config = dict(
    num_hidden_layers=8,
    hidden_size=128,
    n_experts=64,
    experts_per_token=2,
    d_expert=96,
    d_shared_expert=0,
    hidden_act='swiglu',
    moe_layers=[0, 2, 4, 6],
    router_score='softmax',
    normalize_top_k=False,
    routed_scale=1.0,
    balance_loss=0.0184,
    balance_bias=False,
    router_z_loss=0.001,
    router_noise=0.05,
    n_groups=8,
    groups_per_token=3,
    init_std_router=0.0175,
    lr_router=0.00272,
    vocab_size=2048,
    norm='rmsnorm',
    norm_eps=1e-05,
    tie_word_embeddings=False,
    optimizer='muon_variant',
    learning_rate=0.00889,
    beta1=0.93,
    max_grad_norm=1.0,
    batch_tokens=131072,
    max_seq_len=512,
    train_tokens=445400000,
    max_steps=3399,
    dataset='wikipedia_en',
)
Below are experts of layer 4 (counted from 0) of a mixture-of-experts language model. Rows are named router (the router's row for the expert), gate (a neuron's input weights, with its number), up (a neuron's input weights, with its number) and show model dimensions 0-127. Each number is 128 + 24 x the weight over its row's rms, rounded and kept within 0 to 255. Numbers have three digits each.
After each expert's rows: "mostly gets" lists some tokens that are sent to it at least half of the time; "comes after" lists some tokens at least twice as common just before its tokens as in all text. This comes from a sample of Wikipedia text that the model never trained on. Tokens count by the router's weight.

# expert 61
router:141132138177143168130118134104118166134149131076137094114112164125132158142118121156116156173162171122145167138167112131164120127178122114085115110176131125144155133105152076144130138111132122089109138123141102140171152137138145101111137154130154139128140174142147137099135126123106099118148139156135170143151146138113107091147134117169153118124165125154084121074179131111123142127084
gate0:133121095158123172115140097154135129172105118124166138145119166105124107146163122132125138098093115127112161117135146081081126109141114086108132113114160150126113126108160129123109134118070142157122145146132076115078139131120180140142139140121160153119140158178159158085122137194128189111123101125134120133129108094127130118094102125106086150149127098118137115162132112116136148161137
up0:139125120127112106146118131140136147101142121184127156091088111086124106158141142103107136125141133149125079134114136130159150170096134141095160153113116148127076114156142113148119122132143125160108161094117177122162131138111170169095131113099140126120108146148105132108105138139152147091186135110065156074128138141126129142106090128162112148131128070109136116111141128181131153106143
mostly gets: " imp", "ec", "par", "oc", "vol", "c"
comes after: " ", " ex", "p", " dis", " comp", " p"

# expert 55
router:141166140138204178121111093080132136130147140142164106118121140129135132122122127106138092159156167134122135121137107132127121178172122099078072160155106139110126153127095119151116125123148138094121150122130115115130155141140124126138157158119151115133099138158138131121139123133101080134141109156090138131182150132156158067113137068123145149142146124167100138132156157117140141086129
gate0:142126117137115119122146067175149141105100107112125203109114124136108122136098108107117144130105167143154135135140128124136086137130119163151118130079151122147142086114138056099130095169126103159122105137145118173134157119134108125097148168114165121159138118148134146131117122103083107142159133157156135127161141102088135102114145114145126155119109155136159085075143093127102115125135
up0:118136126160121127163143106162136138109115161090144134106125094144172111134135134130104159145098157154136177152140124126107134126117143120113160151124134128098140141152169141138132156117156145105163116147149140144165119100135086146110117084147107130116065136133152135108152081173115104121117111087122123145166104140117151092139081106142139098100144110114102139107052146096095114150083
mostly gets: "tri", "tra", "put", "vi"
comes after: "s", "c", " de", " De", " S", "t"

# expert 2
router:124110135154162162139146082096139158121131137131147132090138164104123111122142146140132174131126166098146107118125124126113099136133121098125142107156116145136159138130113121123132116083178125133131145075094089156127120114125150136114149159101110097136157133152136064119152093128119125118113088134062134136164110138118128129098148091177142132097132057123121112151148171136138082140088
gate0:129165157117147104145094102141092086115105134091113121184091154142109131129142156136156166145103118106118163163115145102095135120135112139136132127120137115139155121123176141108136111147122107105149147072120117143155143165116172130084122111118193114120126123088173114124127100139124119113149134165127095173124156145170098130094121097126168159138111135091130102130140144140131134158183
up0:121123118134171126129134139167171085125098151152128108143096115175157119140171133121187179110168121094165129082114123138136121124128121125148143100110124119112106117137109139069116139129109117121069149112147161151110147103117096124125112087146128119120161152137149171149161116112141102106128154128142132142158112108150128202163112174102123117133102159125134137153155113107132157110126
mostly gets: "Career", "==", "Personal", " ==", "Species", "History"
comes after: "\n", "==", "===", " ==", "See", "|"

# expert 33
router:134086115138149136167158111100121144143149130105174120146129153135121124119123164118122183175143150127125148103145083167122099110164100146126112095145116136128160113125096129175140133117146108123109130131148122160132163138137170135139176115144139111116135114135117049080114115162109082137080119132119111131147147122111128067129153106160159161111132124165123129146169171122149135105123
gate0:119136142120122140106047118109084065121127146141128154140115102130085186117093109126135107147126096112136146117122101154101143150136127160151133134142133156113135138184126077096132145151174104170109106112146139117135139093116156128135135090154108156138120111178124167154107123100102118092145128131107131142134133125165127165113096132125154147115091156123114085110122086135130128108098
up0:117159175119108135136121150103121127101125156166136184115113123181127145103119103143128119117117112065155120129131115154104166197093107182140133123139120153109152104122112150127145089113157137113162115117124121126127147138137177143162134173165078128162104102098127159139120128117097114132145113138133117134160158133122159147159145141128133104098115144112098104179103108123110091160108
mostly gets: "le", "ine", "ain", "ch", "ple", "pe"
comes after: " Ar", "or", "ar", "ur", " Mar", "te"

# expert 39
router:100126158134126130119163153117185122103182120135147106096127156102111143125112113145113096124127157145129126103117100144124115130152095126064121089143091092157133193171122102125124085138133116117104163115150149094156108089110163114121164158122132108173155172148149107132135097142108126086148135109144144121140157145126130148097160087141109141127137116125111122116171127131153089103152
gate0:122111131107171121135105145125136158157144060116151080139129123155141126129147101132107118179106119100174119111124120119129122111114135065163140104118097121116106115158118154165141132159095162122137118132148094096120143092143101144104139148135145098127152087148102156100147123121120141139160102110107124113142124095137134116131131189132211102129085105122123132105142139135080107109101
up0:124134142103168118094098129134172111088143120115128103154129123094160161145144128134104134124134123148085119108140138140112178137141063097168139128132165121129173100113085111090128151100136094154147136131114192183123129138117108117106157092086132161102133106106131121123140113128139105145084135126128105168113165161149170138130125103125146106104116119143113092132156159131132113169154
mostly gets: ":", " including", " called", " include", "​", " of"
comes after: "s", ")", "ation", "ity", " Born", " Location"

# expert 45
router:133091089072122071142158118103146154100056117096157122122123155119120123115130134163133116096131150100133156095145112116142118151123081117123111113140088143180158151149107110159101121108141109083113131093122103108124133111090124115118132157118117110154171128126144152116100124108105113101129116137141144142135160155173165141114120101117117146095153103149133154148104119081156159098100
gate0:107171130140179126126148115143101094100113081080145149101148111124152138147102170137130132203138121125157156140121126103117129111117137151120106125135108167099124136147127104128121114103142089172137153102134090141093095152089138166118166161159146100133150163136140102148101089118160102120127077151122105126178085123141119146125112139165130139109107144126165142102159143118133144118136
up0:133151117123115141149126110133124145117143136079125140134112148143119183128124138037123117110147137115187149134114131115130142161086158121108194166070139114156152130093086141133119136137146105141111098112166101121133145149139114118095157118125137129111135141140123161139162124154106095132107120145082101178132155163123171136095136101102124139129088130111144080126137147146146133118146
mostly gets: " Her", " An", " Jack", " It", " her", " James"
comes after: " the", " and", ".", " |", " a", ","

# expert 36
router:128121157131147135124111145114157101113097156089144114091126137115125171127139157135161135115112119109169157102132129147119094149110104135131102080168101114075132162123083126121123088132129080091107124098102104122129135149117131120138128127129146100104158141150146120140121144099099094137085123137113133185132161126153151113098140105197093151063165130144107150090145133118132095107138
gate0:075110069157152157099096138123090130107137124129173134166117158121140090138138119152123143060097161143141150130121102135125125113151114142101088122122122153124168125126106110122121144093181132128112136124127126176159086101149141134141134106123139124114136115101102133098127128151150139135101064117121106159123090111133097145097141077124095099111117144125092133153135148169141097108163
up0:146117131068189102094135129155123143133142147140160127141089120121150085189134143121113112123129146172108142158134137112120145134107108141115187143106144145159109159173165137152137178137154113169102123143143167110155162158121137108136122094135116118143140148144090123149154119134082137114128105160110143144124105193132128121119146140099135131084137157100165121126126122141093142159108
mostly gets: " (", " (19", "(", " \"", " (1", " (18"
comes after: " |", " =", ".", ")", "\"", " /"

# expert 6
router:146126133148194163152136115107137092132153108092157086116142142126159128107089120151136137153155148105126143091146096119165137145157124119120133126149139100080142153134138120130120117114152109113118179116124073172138138090079130121064137115117134143122139158113187107118137106148129126113099083150103132149158108117123113103137175100151180168136145124166096130140132121131135137121144
gate0:158127099119155087129146192158101170136142093152102132157118111158081109123118090120127121110124093130137125161153123159116098160115094121125126171091141123098188120124164097144164146082117156162119092123130121145093144149132104115180146133122106136150131164162105088153135107127101123108128137155111157128103122153113125091091146120145139157124152141119165114142135105139162129100132
up0:130133127107137111093133119085131118130139098085103096106139108130129157110162190158113110095100123118141096136102143133124184105107133132089108168127100156115171149105120187153106112110115126127166084137094133143128105139139133175151134100105149122127137143095165091123142135138099136142166098122132100120148150129101171152123136113118096127109153147079133144168145146162138148108167
mostly gets: "ur", "un", "ex", "our"
comes after: " V", " P", " T", " M", " B", " G"

# expert 17
router:140146136140129164193121120115122172137140104131158093103141144121140162087118165124100122142148171121100139100178099122135152210156114078142106110106109118134133146105131132137148139100180095120107141123130127168167133147104126137119154115152097114164122147159162105105101102106145141095126138151121139147131147116118138069143114107151143124100157121122097137121116174117161120124113
gate0:147140127138139105166167125109141163101094145122115120135141145079124117130112105147176133073123125113116138140100141132103122149072096163167112150068130114157069145105124103148186131146139136118108142123154196148094143137151135131150169132144150147157146174136102110110150152131145136085102151117134123155105124150147127111131102142157119113103131131106158128122151107135110105113170
up0:123170081148095174177133084096120155124120085126156143101148155120092113079153149114090068151100145103108100137155128136133107161152129159131138169088110083157121106131122130129106137123130129155147155119108121136098112128135131123159122127109067156116152104131126128132123114128137154123089146175140131112149126120120155138135114167121163114119130109105088146101147122131128152082085
mostly gets: "tro", "write", " law", " music", "hop", " play"
comes after: " st", " ", "y", "le", "e", " a"

# expert 63
router:139084091128116082143167104114135111111063128117145106092105138113095105116153137154145109110145131114137165115140108124163112156132082110118111115145088147168133159138108097147103110111121100099131129091114112100126133100087119117131139147123116119157168136122142159114074136106103115085170102136137135148144155160172166132117143106114123152115148093159115163134114123103156180115093
gate0:144134126091173134132110125088129136142157118099147157087095135103124134123070148131111072104144114096134094124137102118135129175110096111177115134183123122108117142143098118112117167090155120140125135138153087150152194113129121107086111174123113130138172125137163146105113142135133127151151083102155107139135119130155122144101179143133136096131124172134107134101126136130143100126163
up0:127095084107156146134120130101145101135141125130137138111143131126124171141100123173158122137126124157086144131183157096150088126114147101115152115177163117116081147119083076140149103122185116101105121131108116128153124145159134113111102101133131116118117126140111140195104130101137119134140171103125127112137141141154073139129146125085149148141100146128114165136113098159170085102149
mostly gets: " Bur", " Sha", " enter", "Š", " Al", " Nor"
comes after: " ", " in", " at", " S", ":", " In"

# expert 21
router:140153101148172138157147099122175140124154133110105119107131137113083135128105153123104148138144122128133130091158128136136108153171136125121128097154080137138176119107143144141121114112136137131070138142110109179141144116136170070137158151134158105139137174171143068124136146139152121133150124156142110115146153148141128082110094134155137139126194143119130139118118158083177117096112
gate0:168163142130137113153149125138111101128139139103135134137156157139126158114137116096148139159157142131122126106090078158124108092159130149114130153142076163146134126107165164107104069155117147092140089121105116111086116153145107123133151117091110132127151099140114093138090113144175077102116127122156088126067115114132142142143113145158157165128137105121151135166107137138124074145106
up0:115164154144112103120122126152150126126165202077105113128115104126133128137129102135083155104135097148144129097146097123138132101150145096129152105149118125099132110130096148118133130125133098165117160124124090171127167091109122101130143146103112148154145158140182079153119152117148128100124110132058117114158102136114157088085130109134114097155089105124167127163103125143146123111144
mostly gets: "ctor", "ct", "il", "ency", "spect", "pt"
comes after: "ri", "ci", "i", "ra", "vi", "u"

# expert 4
router:123119160139140098114177116131117120139119114127129091117135140111108104127088141169169099112160143102142133124123114131116123151129096140110074096132121117122126173128144080133110134083158114085109134044140089121154139135140134100118190115136155084159142193124159062113137139144149121124128135124146132134137165132173123150148132114140127116099130109136090130099156128119147117114137
gate0:124112102134176099156112086131110125139169134092114124116095157112158121152166164131139118092118152137119108126164054128118150121135157145144174161158166137187131122085146139109150122122136101110099086123163112090140119095135142090132140103133097097100123108099137149119100136146140134136158162124108137141161147100158130147127132124124105125114126101133081090140128093173129153152132
up0:120160098095138126109121131158142109107109098152107136134152079120103151156185191110148118128171101142115092113179098176104102129151111084133136142108124103171091143167147112133073112155135131145142105147115138126135103142120125128138154098139094117089156130121131151136098133159151113113087134121144120146098185162098101141126119112126122100114131111141132108133185128102128138117131
mostly gets: " ==", ").", " |", "."
comes after: ".", ")", "s", "\"", "JPL", "%"

# expert 59
router:134072166123197184136139095098138157071156127134143130104124158110172137118125155159115145140136165137128127102144138113161105127136110077104125145135144109138159141168126111123135109108129128131126141123127125142144128120117127119078146145115116110104171131141137128108131110107101131114133129144134172124147129198130141111104165118159162156104142096122092115107166159126122067105084
gate0:116147112135185142166111158106084179107191165121130152145184154158083152133121147144160102162130127142119121125093144098137155102136140107131146093120139087134126111176134149142124119157127113161143082141142101111133145118151107120101155111127144112180134080144133163113148137117114117114122077132119161129137106150135121131127154090147144103139144136111134150127180129117123177142133
up0:086119119139102100173151130150123120145104149089146121129146079159112154187098121134136140192136105143100111130143150113093100112164111107079099141111140160102120117124163163127121072145126121137152119137126128140173119128145136112153137144169087142148150139111102163140084163095160146122155163137132125144105131132141123178130111148166162097126088126124135122105128132107108138126093
mostly gets: " Born", " Country", "Re", " Location"
comes after: "-", "\n", " P", "==", "|", "P"